Below are experts of layer 6 (counted from 0) of a mixture-of-experts language model. Rows are named router (the router's row for the expert), gate (a neuron's input weights, with its number), up (a neuron's input weights, with its number), down (a neuron's output weights, with its number) and show model dimensions 128-255. Each number is 50 + 15 x the weight over its row's rms, rounded and kept within 0 to 99.
After each expert's rows: a language model's description of what the expert responds to. This comes from a sample of Wikipedia text that the model never trained on.

# expert 52
router:73 61 38 51 66 76 50 45 66 46 37 41 45 46 45 65 27 64 52 47 61 78 58 31 67 56 77 31 50 67 31 28 42 73 55 44 53 47 41 70 39 71 39 60 49 32 23 55 33 74 55 20 24 33 50 49 65 43 42 63 38 32 38 35 41 64 42 74 70 59 47 22 54 58 28 54 69 33 36 40 50 45 41 48 75 31 43 59 60 39 63 59 46 50 59 53 38 58 71 02 62 19 59 62 61 56 69 47 49 70 31 37 64 26 52 60 64 67 53 42 32 52 53 54 45 40 60 45
gate0:36 78 53 29 38 79 39 35 66 65 33 52 42 45 65 57 25 74 50 38 36 39 46 59 55 34 50 26 59 47 38 23 62 33 59 65 52 41 50 47 54 51 66 48 47 82 31 63 59 28 68 37 56 40 32 30 48 27 65 69 70 44 47 47 57 58 50 52 64 74 34 51 52 42 44 55 53 45 31 36 27 18 70 53 64 71 64 37 38 30 61 55 49 58 65 67 54 47 54 33 40 49 61 77 49 41 56 37 54 80 67 25 58 49 73 37 55 50 44 59 36 41 63 57 39 12 63 68
up0:61 49 48 62 53 00 59 26 43 19 58 43 49 66 45 73 38 56 39 54 93 57 54 72 57 77 43 51 53 33 60 48 48 36 49 45 53 78 38 35 36 50 37 46 66 30 61 62 74 60 51 22 44 40 36 60 37 74 52 53 36 60 62 49 68 47 30 31 32 23 56 71 19 58 56 65 51 41 28 28 57 34 47 33 45 69 38 67 52 60 59 42 26 95 45 18 48 47 22 63 47 46 56 36 60 54 59 37 41 15 52 52 24 48 60 51 71 41 46 20 59 62 37 30 54 70 72 03
down0:50 70 47 48 28 47 43 54 45 71 36 41 61 70 53 38 35 61 42 62 43 74 53 78 51 48 38 29 43 70 44 61 94 39 56 33 50 59 37 43 42 61 31 66 21 40 31 17 61 51 64 78 53 45 46 67 61 52 31 69 46 48 50 61 59 49 44 52 41 52 45 49 42 54 70 44 59 58 51 40 36 54 64 84 68 59 27 40 44 74 44 40 53 99 76 67 72 47 47 40 48 23 42 69 65 51 51 39 14 39 51 59 37 67 53 33 41 64 48 39 53 61 23 53 54 93 41 38
Colons after field labels in infobox-style lists like Floors:, Education:, and list-introducing words such as including, include, titled.

# expert 10
router:49 71 42 47 46 68 79 62 64 54 52 38 69 64 62 49 37 74 22 60 55 55 22 43 51 54 49 44 66 65 25 63 60 38 45 55 42 42 49 67 26 65 52 71 62 63 27 46 38 66 62 24 31 14 46 48 75 61 40 70 51 51 39 52 44 56 36 57 70 48 24 51 93 57 39 08 61 31 55 45 66 34 41 51 68 39 13 39 75 40 39 80 72 44 63 59 19 29 55 33 69 40 48 63 44 72 64 43 54 51 40 47 55 50 66 37 71 72 36 71 33 43 56 46 46 24 48 33
gate3:61 53 56 39 54 61 60 35 66 57 51 31 71 86 53 49 30 37 37 23 29 49 54 58 40 42 66 47 73 99 53 58 63 27 50 58 37 38 63 70 69 44 41 53 44 66 53 58 48 43 39 38 36 15 39 32 29 54 71 49 51 58 74 45 77 70 24 65 25 61 30 49 56 55 51 59 28 30 45 72 46 64 49 74 61 99 64 67 46 48 55 37 34 29 49 56 71 40 47 43 67 55 64 57 84 55 29 34 53 49 46 54 55 32 81 37 48 69 40 43 63 22 99 38 66 15 74 59
up3:48 46 53 45 54 40 38 52 61 58 49 82 46 47 65 58 74 37 55 39 60 37 44 40 42 64 68 58 33 82 55 67 58 41 46 26 50 33 76 52 39 44 56 39 49 53 57 30 23 54 31 52 72 39 75 52 44 36 55 17 47 63 70 46 43 67 58 56 22 43 67 45 07 43 79 80 56 37 53 67 30 82 80 58 50 62 44 25 41 59 75 60 41 68 33 60 74 60 55 59 43 73 55 49 82 50 85 54 42 51 33 32 43 57 73 57 45 52 55 74 61 44 55 60 58 58 44 38
down3:68 62 58 52 60 48 64 19 45 56 56 69 66 64 19 53 43 99 59 50 74 43 66 29 54 53 44 50 32 44 46 42 38 51 52 42 47 41 48 31 71 32 35 49 39 49 41 48 53 53 51 36 48 41 67 57 18 68 46 67 74 72 60 62 54 33 32 49 75 31 35 56 91 41 66 51 33 47 55 50 29 43 52 21 41 64 71 43 61 20 25 79 47 45 33 58 69 62 83 47 24 61 52 27 40 72 44 32 40 73 57 71 41 80 50 48 42 43 54 31 46 60 80 92 73 49 32 94
Past participles and past verbs after was/were/he in biographies and histories, such as released, built, served, published, sired.

# expert 53
router:58 87 31 60 77 58 50 43 66 58 39 35 78 68 42 54 61 63 61 53 38 55 35 69 69 60 56 44 67 33 50 66 48 43 50 39 55 61 42 56 32 46 45 73 62 62 47 40 37 72 49 35 48 44 34 31 79 40 46 55 40 53 27 37 42 56 70 55 49 22 39 39 65 31 51 15 81 43 59 42 57 57 58 50 69 40 31 57 64 48 53 51 41 27 50 33 28 41 51 41 65 49 47 80 56 80 37 36 56 68 35 42 57 46 65 54 52 63 41 61 48 36 54 65 70 28 59 46
gate0:31 58 45 52 63 48 64 38 58 23 99 51 66 62 51 53 50 45 74 58 29 73 31 57 54 45 63 41 45 36 41 72 56 51 65 55 67 66 41 37 46 40 52 42 20 59 49 70 53 52 40 57 39 54 47 52 49 60 44 56 43 35 36 29 53 32 54 32 53 35 62 72 32 50 29 67 54 74 39 38 37 46 43 47 79 59 35 39 45 29 52 51 67 70 46 60 88 55 30 65 55 25 48 33 45 82 40 54 53 41 65 41 69 26 55 70 59 76 40 82 47 51 36 66 63 53 73 69
up0:59 56 32 79 28 53 94 52 64 23 51 72 44 34 45 54 37 58 45 72 58 75 88 38 47 41 42 53 60 82 57 64 44 41 75 46 19 58 45 33 43 39 60 69 75 52 49 46 34 62 37 50 60 61 43 53 73 45 50 53 54 70 72 54 55 44 44 51 39 52 55 32 54 61 58 53 44 24 58 43 21 52 71 59 33 64 63 59 31 58 67 45 34 51 58 58 41 56 34 38 36 89 42 62 55 75 65 40 57 51 37 55 74 58 66 41 40 46 55 59 64 56 53 55 34 62 56 63
down0:37 68 37 56 48 44 78 57 61 69 53 51 37 60 29 51 54 51 63 61 45 31 43 53 49 63 31 41 70 43 49 43 68 33 85 38 47 61 54 65 54 70 58 28 38 72 47 59 66 69 67 60 56 54 67 61 82 82 49 63 69 16 76 56 58 44 58 29 37 41 41 39 53 59 31 27 50 27 80 54 36 26 49 47 50 66 46 82 67 56 48 60 37 47 40 47 44 75 50 34 62 36 62 40 44 55 30 52 68 79 30 49 30 64 22 52 34 58 27 43 57 61 39 58 51 21 53 93
Middle and end pieces of personal and place names, such as Kinn-ick, Red-kn-app, Llew-el-lyn, and first names like Matt.

# expert 44
router:65 59 39 80 45 71 53 37 75 26 35 34 50 58 54 48 44 66 50 65 50 54 52 62 55 72 73 25 44 76 28 60 47 70 34 30 47 42 38 59 34 44 41 61 55 43 37 22 20 79 44 40 38 29 38 57 63 63 64 47 38 19 32 49 29 67 68 73 70 44 42 26 41 64 28 44 54 39 44 37 69 53 52 43 65 34 49 35 66 43 60 57 42 64 56 32 30 48 86 09 55 27 58 42 64 57 53 45 51 52 34 50 86 33 58 61 62 65 44 48 32 59 60 74 64 44 49 27
gate0:73 51 70 06 68 57 56 71 63 49 27 43 53 46 82 62 37 83 45 41 30 31 53 22 74 56 60 51 50 99 55 68 33 52 66 76 28 70 76 47 56 89 70 67 53 58 53 37 43 42 48 66 63 55 54 59 64 57 36 75 24 41 44 48 45 51 55 58 49 70 41 50 44 28 59 43 65 49 45 50 44 62 51 52 79 48 22 41 31 52 67 61 33 50 86 52 67 43 67 47 71 56 42 61 49 12 31 71 56 55 39 59 64 36 53 87 37 51 42 58 18 48 56 52 23 30 46 47
up0:54 37 41 36 74 49 47 19 44 46 41 18 44 53 72 36 49 35 46 67 85 63 52 55 66 43 46 78 99 57 54 66 36 62 45 43 49 52 80 65 29 73 45 55 30 53 51 43 50 35 51 55 37 39 73 38 41 54 73 48 34 40 61 48 36 47 36 80 38 58 62 36 64 50 43 40 06 42 39 24 56 50 42 59 69 36 52 64 72 80 59 42 61 54 54 57 36 44 18 60 46 52 54 63 22 45 51 39 71 64 43 56 55 66 41 27 50 48 39 38 60 52 53 55 52 48 64 55
down0:67 82 78 41 51 29 65 50 63 28 67 68 39 68 36 85 33 42 50 45 52 44 21 71 22 37 58 60 68 33 42 28 62 40 62 48 53 70 55 40 48 66 57 57 78 80 44 41 62 18 39 69 52 57 57 52 53 40 26 33 36 54 62 65 30 46 67 21 56 37 33 70 63 45 47 48 39 36 63 34 46 52 69 54 65 44 42 76 36 46 62 65 35 94 39 31 51 43 36 51 57 30 25 43 59 32 80 71 62 69 41 48 63 80 60 43 64 38 49 54 51 36 38 99 69 49 44 58
Commas, pipes, parentheses and colons separating names and roles in credits, award lists and results tables, such as Kapitonova (RUS) and Pearce, Adam.

# expert 4
router:54 75 34 61 63 87 72 54 54 56 39 38 52 54 53 48 47 65 57 54 70 64 37 53 56 47 44 46 69 72 50 86 45 26 50 45 42 43 49 67 32 59 67 52 73 55 30 44 19 50 49 20 33 33 42 32 52 46 53 60 50 47 43 30 38 68 43 60 72 39 34 55 72 48 54 21 71 29 36 42 54 43 29 50 66 18 23 55 62 35 33 64 71 30 69 44 43 27 50 38 62 47 56 66 55 62 70 68 52 74 20 29 61 32 72 41 58 65 46 54 41 49 64 70 34 38 38 53
gate0:51 38 44 54 72 51 31 73 47 67 43 57 48 71 47 35 69 46 34 42 80 66 53 61 76 41 72 50 20 46 47 43 47 39 51 57 41 33 39 41 51 41 52 47 44 80 57 46 80 71 21 37 66 52 72 55 48 74 54 43 53 65 33 15 39 58 38 40 79 52 28 55 38 45 49 71 63 85 68 61 30 48 59 46 12 45 11 36 33 21 48 59 24 55 52 42 66 23 25 15 36 46 66 50 62 49 24 37 41 37 38 62 51 36 50 39 70 62 22 77 22 40 48 30 31 44 37 78
up0:70 52 40 59 31 42 36 24 51 31 88 36 31 40 54 48 43 52 52 40 35 36 48 51 38 77 45 76 69 65 45 56 70 44 47 29 33 65 58 28 46 73 40 45 61 38 34 53 44 27 78 38 35 34 31 59 47 30 52 65 42 43 45 47 55 39 63 71 42 71 74 41 55 73 56 45 51 43 29 28 61 45 52 74 75 28 49 54 73 54 49 60 65 53 38 73 60 78 78 65 68 56 44 26 58 57 43 44 28 66 36 45 27 49 46 72 57 42 65 48 67 54 56 60 35 57 64 39
down0:64 37 63 59 49 49 49 45 52 69 46 46 31 54 40 39 29 55 49 27 38 16 66 48 63 44 40 65 56 42 56 86 36 70 79 82 68 56 28 33 28 66 44 56 53 54 44 43 54 35 51 44 79 45 42 40 57 30 44 27 24 41 60 67 56 57 38 40 71 71 51 60 38 45 64 40 46 55 44 53 99 26 44 68 67 54 63 33 72 51 78 78 73 26 26 49 52 50 54 69 65 81 48 36 73 74 59 49 40 69 48 51 55 38 54 59 64 57 41 43 78 63 53 29 70 60 64 39
Past-tense and -ing verb endings of violent or eventful actions plus phrasal particles, such as killed, wounding, succumbed, off, away.

# expert 1
router:66 54 43 68 46 82 79 35 59 51 69 19 99 59 42 63 25 64 41 40 51 74 56 50 73 54 64 34 46 39 43 61 41 69 40 59 53 56 46 60 49 49 38 67 58 23 58 26 38 91 51 44 53 25 49 26 63 57 42 60 32 48 46 51 34 52 46 67 56 43 30 38 69 15 49 49 75 30 36 50 42 54 54 58 66 35 32 62 87 28 52 59 53 47 49 54 42 29 80 26 39 47 64 75 49 53 73 52 63 68 28 37 52 39 40 62 69 69 46 57 56 57 62 35 60 45 50 56
gate0:47 32 55 61 36 52 55 61 52 14 30 53 44 79 57 52 73 69 53 62 09 28 44 36 48 62 60 23 29 17 58 36 53 43 54 38 64 52 34 61 53 27 48 27 10 57 66 38 64 36 28 36 46 32 47 51 82 63 28 45 60 28 36 55 29 60 44 44 72 52 31 39 64 63 60 42 72 53 66 36 37 10 73 74 71 73 47 13 33 27 43 67 34 52 58 38 51 37 43 52 34 64 42 62 61 38 48 26 72 37 63 37 56 33 54 73 43 54 64 30 80 77 58 51 30 37 49 58
up0:33 52 63 47 49 52 64 37 50 73 47 45 52 78 33 47 42 44 48 56 84 31 42 60 61 47 31 45 58 89 44 63 42 55 26 72 18 58 48 49 53 56 52 61 86 50 21 71 47 66 50 59 45 69 16 69 52 28 80 55 57 49 66 46 62 29 45 64 40 80 68 78 54 19 44 52 43 48 41 52 64 74 49 51 50 57 49 73 58 62 76 43 62 39 60 65 48 64 59 43 80 63 66 26 57 54 55 61 31 35 49 66 42 54 33 41 51 60 49 53 38 20 69 42 78 32 62 52
down0:52 68 50 55 66 31 41 32 47 19 60 22 31 70 45 35 25 57 32 50 56 48 36 77 80 29 38 46 58 50 49 71 50 63 43 43 40 69 52 46 56 73 67 42 52 44 39 39 40 31 55 35 64 66 09 44 53 31 51 45 38 59 48 33 52 56 39 65 39 73 51 44 33 17 63 62 24 30 32 32 31 37 68 76 40 46 46 69 43 54 65 62 58 56 45 58 41 29 60 48 23 61 54 36 23 37 43 41 59 47 49 26 61 57 61 18 54 37 61 58 53 50 73 58 41 79 74 53
Function words linking clauses in running prose, mostly infinitive to, plus modals, conjunctions and negation, such as can, but, than, not.

# expert 12
router:36 59 52 53 55 74 46 60 53 54 47 40 56 59 43 62 11 58 49 48 73 50 46 29 80 73 58 22 69 71 17 56 23 54 61 47 35 43 26 67 38 63 62 70 49 52 34 41 42 56 49 33 46 14 51 44 65 47 51 80 34 44 20 60 54 48 50 57 92 46 29 41 72 45 33 17 87 31 45 35 51 47 45 70 67 28 21 48 58 31 51 58 47 61 61 53 48 42 55 14 69 26 70 76 51 58 71 64 52 45 44 39 43 45 56 65 50 81 54 57 30 57 46 46 57 43 45 30
gate3:55 41 46 54 35 40 60 40 52 57 42 51 55 35 26 15 64 67 55 46 25 53 48 48 64 50 23 46 39 63 55 31 51 23 63 54 27 47 43 60 50 33 32 29 53 38 58 27 44 34 57 50 46 55 40 35 54 61 44 56 66 69 52 59 55 50 21 64 28 54 36 39 69 41 73 31 34 52 78 58 72 55 56 36 56 74 61 57 70 60 63 43 40 60 65 65 38 38 32 60 41 74 28 64 71 24 54 60 62 33 66 56 40 75 47 33 31 29 58 21 54 38 36 47 40 61 32 61
up3:50 33 18 45 69 35 74 33 69 43 50 54 09 31 25 42 27 70 38 38 48 26 32 23 49 65 41 39 53 64 35 44 28 42 52 62 24 37 41 18 44 65 49 63 61 53 56 73 58 75 42 31 58 41 53 40 60 49 52 57 35 63 19 19 68 68 45 54 37 48 39 66 53 65 62 60 26 41 50 81 27 47 61 56 82 72 25 67 69 65 48 27 56 49 75 58 57 53 50 49 62 62 48 44 57 41 76 59 43 06 67 45 66 81 28 59 78 51 16 39 32 44 72 73 31 53 39 38
down3:39 66 72 69 61 33 26 68 62 43 65 38 49 42 36 35 32 52 51 51 48 79 65 48 39 93 38 35 61 36 75 58 79 54 77 55 72 38 60 30 41 57 55 64 29 56 71 71 47 74 48 72 47 78 39 42 62 47 34 53 40 45 54 69 68 51 57 61 28 47 53 58 38 71 41 37 42 78 50 45 50 49 54 47 48 59 32 64 20 51 44 35 43 56 39 49 53 46 53 45 37 66 61 45 59 50 46 40 71 37 55 54 46 24 44 68 49 46 71 25 51 43 56 70 65 42 40 55
Articles and possessive pronouns opening a noun phrase, usually after a preposition or sentence start, such as the, a, his, its, their.

# expert 58
router:50 85 39 65 65 74 49 50 82 46 34 34 69 71 32 56 32 80 49 63 67 45 33 58 72 59 61 35 35 45 41 79 34 61 65 50 54 52 43 74 20 43 64 94 79 58 53 34 26 71 58 45 41 45 52 28 89 45 61 53 19 27 45 43 48 46 60 60 42 32 46 30 71 48 37 31 63 49 33 45 53 37 31 47 76 29 35 49 74 48 50 34 59 69 50 50 23 34 58 32 59 60 33 80 61 70 48 53 56 73 39 57 80 46 66 65 31 62 41 61 38 45 57 62 52 39 58 66
gate0:47 44 35 25 59 45 16 39 43 58 36 36 53 15 49 35 59 47 47 43 62 41 56 59 32 37 49 73 64 42 61 56 34 49 29 77 78 52 55 52 48 43 57 74 35 42 63 74 69 64 48 50 75 60 32 60 48 72 69 45 68 50 53 33 55 78 47 49 48 46 73 35 41 37 56 26 52 49 27 49 65 39 61 70 56 32 76 57 56 30 73 28 91 43 41 57 35 33 35 50 60 43 64 31 65 64 52 61 43 62 53 61 55 61 29 81 62 45 37 66 63 62 87 54 50 46 41 24
up0:25 54 58 63 61 48 48 55 74 40 42 65 42 49 40 84 46 75 50 52 33 81 63 34 87 44 40 37 16 54 74 39 52 56 52 43 53 54 47 27 64 48 37 41 47 43 56 36 31 32 54 59 27 63 61 17 62 29 53 54 61 45 63 67 34 26 44 51 73 55 28 48 63 61 43 58 26 17 76 45 39 76 31 33 43 79 39 46 64 69 42 68 27 60 64 62 76 79 56 76 76 65 56 51 53 65 28 37 35 59 33 54 46 21 67 35 44 45 68 54 47 55 35 43 46 68 51 73
down0:20 42 43 55 57 48 48 54 42 48 53 56 68 49 69 37 61 26 30 52 83 42 72 61 38 15 52 53 49 37 78 25 56 52 85 39 53 38 40 54 28 65 79 29 51 52 49 28 45 30 55 23 51 38 39 65 57 35 10 66 54 63 41 62 56 36 35 72 45 39 29 35 58 11 82 32 59 65 76 62 31 45 43 56 43 70 00 63 64 73 62 52 49 27 38 55 34 57 58 55 40 46 43 41 50 55 55 42 50 36 34 61 56 51 38 64 28 57 53 41 37 61 54 24 41 49 43 41
Opening letters or fragments of personal surnames and foreign names after a first name, such as G in Goffin, Mc, Kh, Gu.

# expert 39
router:62 55 43 41 53 60 51 52 48 70 55 44 49 58 51 67 23 50 29 70 74 68 44 54 85 45 57 21 37 51 45 61 34 49 63 39 50 64 22 55 47 72 53 53 56 63 38 39 42 45 52 19 44 50 43 45 62 48 34 70 19 26 43 42 50 65 43 63 66 47 26 31 71 39 19 31 64 11 43 35 58 44 44 73 64 15 38 42 46 48 35 59 35 51 44 54 47 48 62 27 64 45 70 67 53 46 59 74 47 60 10 36 54 22 49 65 56 68 48 61 46 44 40 43 45 40 21 23
gate3:45 15 69 34 36 30 36 32 44 60 28 36 36 46 62 37 50 54 49 43 36 48 31 58 61 59 46 30 48 64 60 53 65 60 34 54 67 33 49 58 56 52 35 39 61 45 40 43 29 37 45 64 52 67 39 69 61 51 64 37 22 42 39 76 75 56 74 14 56 39 44 48 50 47 45 41 43 54 41 20 26 54 46 72 73 70 73 49 39 48 38 53 49 11 37 68 59 50 34 70 37 51 53 63 55 53 26 46 41 69 20 35 48 68 51 43 59 72 36 30 46 33 54 64 40 62 55 67
up3:55 54 81 49 35 41 15 44 35 69 64 58 62 38 67 44 63 45 39 39 60 56 61 52 42 64 43 42 51 83 64 65 48 87 45 60 57 65 64 66 56 35 57 32 45 58 10 68 39 29 37 34 43 47 54 51 74 35 68 24 37 58 47 69 67 83 64 43 62 50 53 29 67 48 46 52 67 71 50 30 36 25 31 62 40 58 43 29 44 32 51 71 64 22 46 53 76 65 52 39 27 38 56 55 46 31 42 53 22 57 14 46 61 27 58 59 48 58 54 38 55 48 67 55 60 33 60 40
down3:40 59 64 13 33 78 55 45 29 63 61 33 28 74 28 47 63 41 54 62 54 51 66 47 58 48 67 49 34 47 51 35 39 63 44 46 45 54 67 41 55 37 52 71 58 43 44 26 62 50 27 48 49 77 57 43 49 91 32 71 50 34 96 32 49 78 64 43 44 66 32 75 63 66 57 73 57 39 64 48 35 60 43 69 39 51 40 49 23 23 60 47 36 50 67 50 82 69 85 61 51 46 69 51 52 52 33 50 41 59 55 45 25 42 11 37 42 50 89 63 30 64 68 51 72 52 51 61
"the" and "The" inside titles of films, games, books and albums, as in Attack of the Killer Tomatoes, The Front Page.

# expert 55
router:43 78 54 68 53 67 58 60 51 46 44 41 68 63 65 43 54 58 39 39 65 69 35 52 58 54 53 35 74 64 40 71 16 51 42 47 21 51 64 59 35 62 57 51 62 39 35 49 44 69 62 32 29 20 31 44 48 44 54 76 41 51 52 33 44 71 45 55 69 48 16 46 84 49 46 26 77 34 40 32 74 50 45 51 60 31 42 45 52 25 44 64 65 25 61 37 30 24 63 33 44 42 37 96 39 48 65 46 60 67 33 39 51 34 51 36 67 62 44 67 53 51 59 67 39 28 49 66
gate3:82 68 62 57 35 54 24 55 40 45 41 43 49 56 52 39 51 52 60 43 57 58 36 69 34 66 95 75 55 45 63 46 06 59 51 69 22 66 79 56 42 40 73 53 55 59 35 48 59 52 33 33 42 27 63 53 65 12 53 52 31 37 47 35 35 53 62 28 38 37 43 51 55 52 73 44 37 42 38 50 76 55 60 55 53 62 58 61 65 87 33 49 39 48 65 41 56 86 52 75 64 58 41 65 68 46 52 34 43 57 54 58 59 57 53 53 98 33 38 65 53 81 43 55 49 42 44 53
up3:70 69 65 66 40 50 10 33 34 35 45 50 55 65 69 64 56 54 58 38 50 60 52 67 42 56 91 68 57 54 56 54 15 45 70 71 55 61 66 54 35 54 67 39 73 44 46 51 46 49 58 39 61 42 60 43 62 29 65 48 43 18 46 53 63 45 53 35 41 57 63 57 56 34 81 31 46 41 37 37 59 64 64 88 56 56 38 67 64 97 36 42 47 43 79 27 59 67 41 76 63 73 60 38 49 47 56 25 59 46 66 61 39 61 71 42 81 31 34 67 56 62 29 45 69 70 36 64
down3:55 14 47 80 30 53 50 65 80 42 85 57 47 53 35 58 60 40 65 17 66 58 70 47 47 47 61 31 54 91 38 45 52 37 67 56 12 42 59 48 69 52 32 40 46 46 59 57 62 34 59 64 65 44 55 30 47 07 31 51 34 54 62 60 42 54 78 40 58 53 70 77 26 59 76 60 30 29 28 43 44 77 68 44 54 50 53 53 68 63 63 62 40 47 60 64 56 64 54 29 26 48 40 74 37 51 73 34 34 71 49 38 14 44 43 47 58 39 40 42 35 41 30 35 32 53 37 41
Content nouns and word endings completing verb phrases in prose, such as support, him, control, condolences, and suffixes like -ing, -ation.

# expert 51
router:44 60 66 69 55 59 54 40 65 56 37 32 81 45 57 40 44 59 60 51 53 66 28 53 74 73 52 39 44 48 46 45 52 54 43 46 44 56 37 79 34 79 64 45 33 46 48 30 44 78 42 40 48 15 34 40 57 47 54 52 55 62 19 44 30 55 66 59 56 46 47 53 54 46 45 24 52 47 32 32 74 38 47 53 48 54 20 38 64 47 52 45 68 28 47 60 16 36 65 54 76 37 37 44 40 70 50 63 69 82 39 46 54 34 69 45 44 70 59 58 51 40 45 74 31 53 44 53
gate0:62 33 52 52 33 66 52 56 41 65 47 78 65 35 47 56 65 50 39 49 36 78 46 37 56 46 26 40 38 46 29 64 66 41 42 69 64 68 59 54 49 32 24 35 54 36 54 81 44 78 53 48 50 46 41 40 63 57 41 28 60 46 41 55 38 63 45 49 48 44 77 65 44 41 52 79 12 66 43 57 50 30 32 29 46 69 49 36 82 49 67 49 63 56 60 61 30 59 38 51 70 22 27 47 46 34 51 41 58 74 57 41 46 48 52 34 46 76 66 55 64 58 39 40 38 49 47 39
up0:34 65 66 23 59 55 37 61 55 64 45 55 67 46 42 30 42 56 61 53 20 53 43 56 35 51 36 53 73 47 65 75 41 45 92 40 70 56 71 17 27 36 53 41 52 62 42 43 82 91 51 57 46 41 48 40 49 47 81 43 32 32 60 51 62 76 44 33 33 63 44 67 32 35 42 41 59 30 51 45 38 52 62 72 54 28 06 61 59 62 62 41 46 38 49 42 57 13 54 73 38 28 45 40 68 52 35 50 35 46 31 64 62 24 21 67 44 38 53 49 66 45 67 47 41 33 58 42
down0:68 61 65 51 45 60 63 78 37 58 55 54 35 44 80 52 39 25 62 44 64 48 66 51 75 63 53 77 60 47 51 46 62 23 52 47 47 62 38 62 63 34 21 54 29 49 43 47 68 46 67 72 61 28 59 67 30 50 28 49 50 69 53 10 40 40 66 70 22 26 65 71 50 60 41 44 12 89 30 74 51 72 32 36 36 63 48 59 55 67 48 43 18 50 38 54 73 65 30 47 41 43 55 17 65 58 52 51 54 72 44 70 37 58 76 52 49 62 72 42 46 41 00 56 33 55 50 41
Word pieces inside Indian and other South Asian personal names and terms, such as Chakravarti, Parthasarathy, Singh, Kumar, Tamil.

# expert 25
router:46 60 37 61 55 75 37 30 72 50 53 24 57 63 43 71 35 47 44 50 51 49 26 54 76 57 75 38 52 49 38 57 39 55 56 53 46 48 49 65 29 58 58 71 49 41 34 71 25 56 58 26 43 19 37 44 64 47 48 70 37 34 45 63 44 65 53 82 67 41 38 45 56 42 28 44 51 19 43 53 69 19 49 87 68 40 32 53 64 44 28 59 57 53 47 52 42 52 59 29 72 27 52 53 40 56 54 56 66 52 46 37 71 55 54 81 59 55 47 61 39 51 73 50 48 40 36 50
gate0:66 68 55 46 60 33 29 47 69 68 47 59 46 59 50 55 55 80 74 50 67 50 48 52 27 48 54 56 46 43 56 49 37 49 54 53 50 40 63 77 50 53 52 53 36 85 57 72 48 47 65 54 52 38 67 67 62 51 72 62 54 59 70 59 65 57 32 41 60 49 67 65 51 64 42 37 43 32 47 66 34 43 52 42 88 45 49 35 32 50 80 52 39 43 46 71 50 30 34 35 63 50 55 25 53 34 83 30 82 68 69 56 56 64 40 50 39 40 37 17 61 80 99 28 47 56 81 46
up0:67 36 57 37 57 38 40 56 49 30 60 51 22 57 37 39 47 02 56 40 40 28 58 36 44 39 60 66 88 48 52 52 46 68 46 57 51 59 56 54 55 64 89 80 41 18 46 73 67 34 45 30 53 41 45 55 51 69 49 56 48 71 62 10 50 59 49 34 37 29 53 48 70 62 50 50 25 62 26 59 35 39 59 70 76 58 30 44 72 51 40 38 43 70 51 71 58 61 37 58 58 17 55 66 60 76 39 28 62 80 49 35 69 56 54 47 58 61 66 53 41 63 56 55 58 40 71 52
down0:55 27 45 45 52 38 86 73 54 78 59 63 27 49 46 30 29 25 53 55 47 57 47 34 21 42 52 36 49 65 53 40 39 30 33 43 53 56 29 57 31 78 78 50 23 43 52 52 43 43 34 36 35 47 34 78 66 44 35 64 35 54 52 59 25 31 05 43 47 52 76 40 37 32 51 34 47 71 34 53 59 57 36 72 38 55 61 46 31 41 22 50 38 39 56 57 48 36 72 45 75 37 54 75 63 48 52 32 33 45 28 45 68 32 46 59 66 47 55 38 65 41 34 54 64 59 70 52
Tokens introducing or describing people in biographies and born/died lists, such as list dashes, born, politician, footballer, and "described by".

# expert 18
router:49 54 50 59 53 57 72 59 58 44 67 43 79 57 60 51 13 54 27 41 81 49 39 60 65 66 82 11 70 50 03 47 55 55 28 61 44 42 33 64 34 51 54 61 42 55 32 31 47 65 53 39 47 46 46 42 58 36 54 75 22 50 31 60 54 56 67 54 79 50 34 38 77 23 48 14 65 31 63 44 57 29 41 58 54 41 41 38 52 49 48 61 53 56 42 58 10 58 63 05 63 34 73 50 52 57 65 59 48 85 28 38 59 34 72 65 79 94 55 56 30 73 48 59 51 35 58 48
gate0:54 39 52 46 44 61 76 52 63 77 58 46 29 34 77 46 44 39 35 40 50 58 71 53 46 57 55 39 48 67 62 52 72 53 53 38 55 61 55 68 58 73 41 53 31 71 67 44 48 53 54 46 35 59 62 64 56 45 72 28 47 39 39 12 46 41 72 45 50 37 59 30 68 72 54 48 63 55 66 67 57 53 48 57 61 38 46 49 41 46 55 66 64 12 15 35 40 66 36 95 46 61 41 21 46 64 56 38 36 62 37 65 57 49 58 65 42 44 34 55 77 64 58 37 41 38 25 43
up0:62 19 57 41 48 47 80 44 55 83 58 53 44 18 90 53 44 47 51 39 27 74 70 30 52 57 52 39 47 72 58 37 77 67 52 30 59 61 64 60 45 51 39 39 34 49 60 35 67 41 53 65 52 62 65 53 53 64 51 21 42 61 59 15 48 52 66 54 34 29 79 34 56 46 64 47 45 39 59 70 70 43 59 79 52 30 46 68 58 54 67 60 44 37 17 42 55 69 51 83 39 48 38 23 73 48 64 40 14 58 39 71 29 72 46 53 72 55 17 43 77 56 35 54 28 65 36 55
down0:92 47 61 36 56 46 76 48 44 68 73 55 61 57 65 47 31 30 21 52 67 53 54 33 56 37 54 71 51 52 33 43 23 67 79 51 41 43 49 26 40 30 60 49 48 45 80 58 36 47 45 43 44 66 39 88 33 44 42 46 25 63 36 50 57 52 40 39 31 34 48 63 51 41 73 62 52 86 41 50 36 38 45 75 39 43 48 65 63 54 66 48 47 54 48 36 51 35 69 50 26 50 33 65 78 65 47 25 48 44 51 51 44 39 16 35 57 41 44 56 47 45 57 41 27 41 60 27
Forms of be and become, and the article that opens a predicate after was, is, making him, as, such as was the, became one.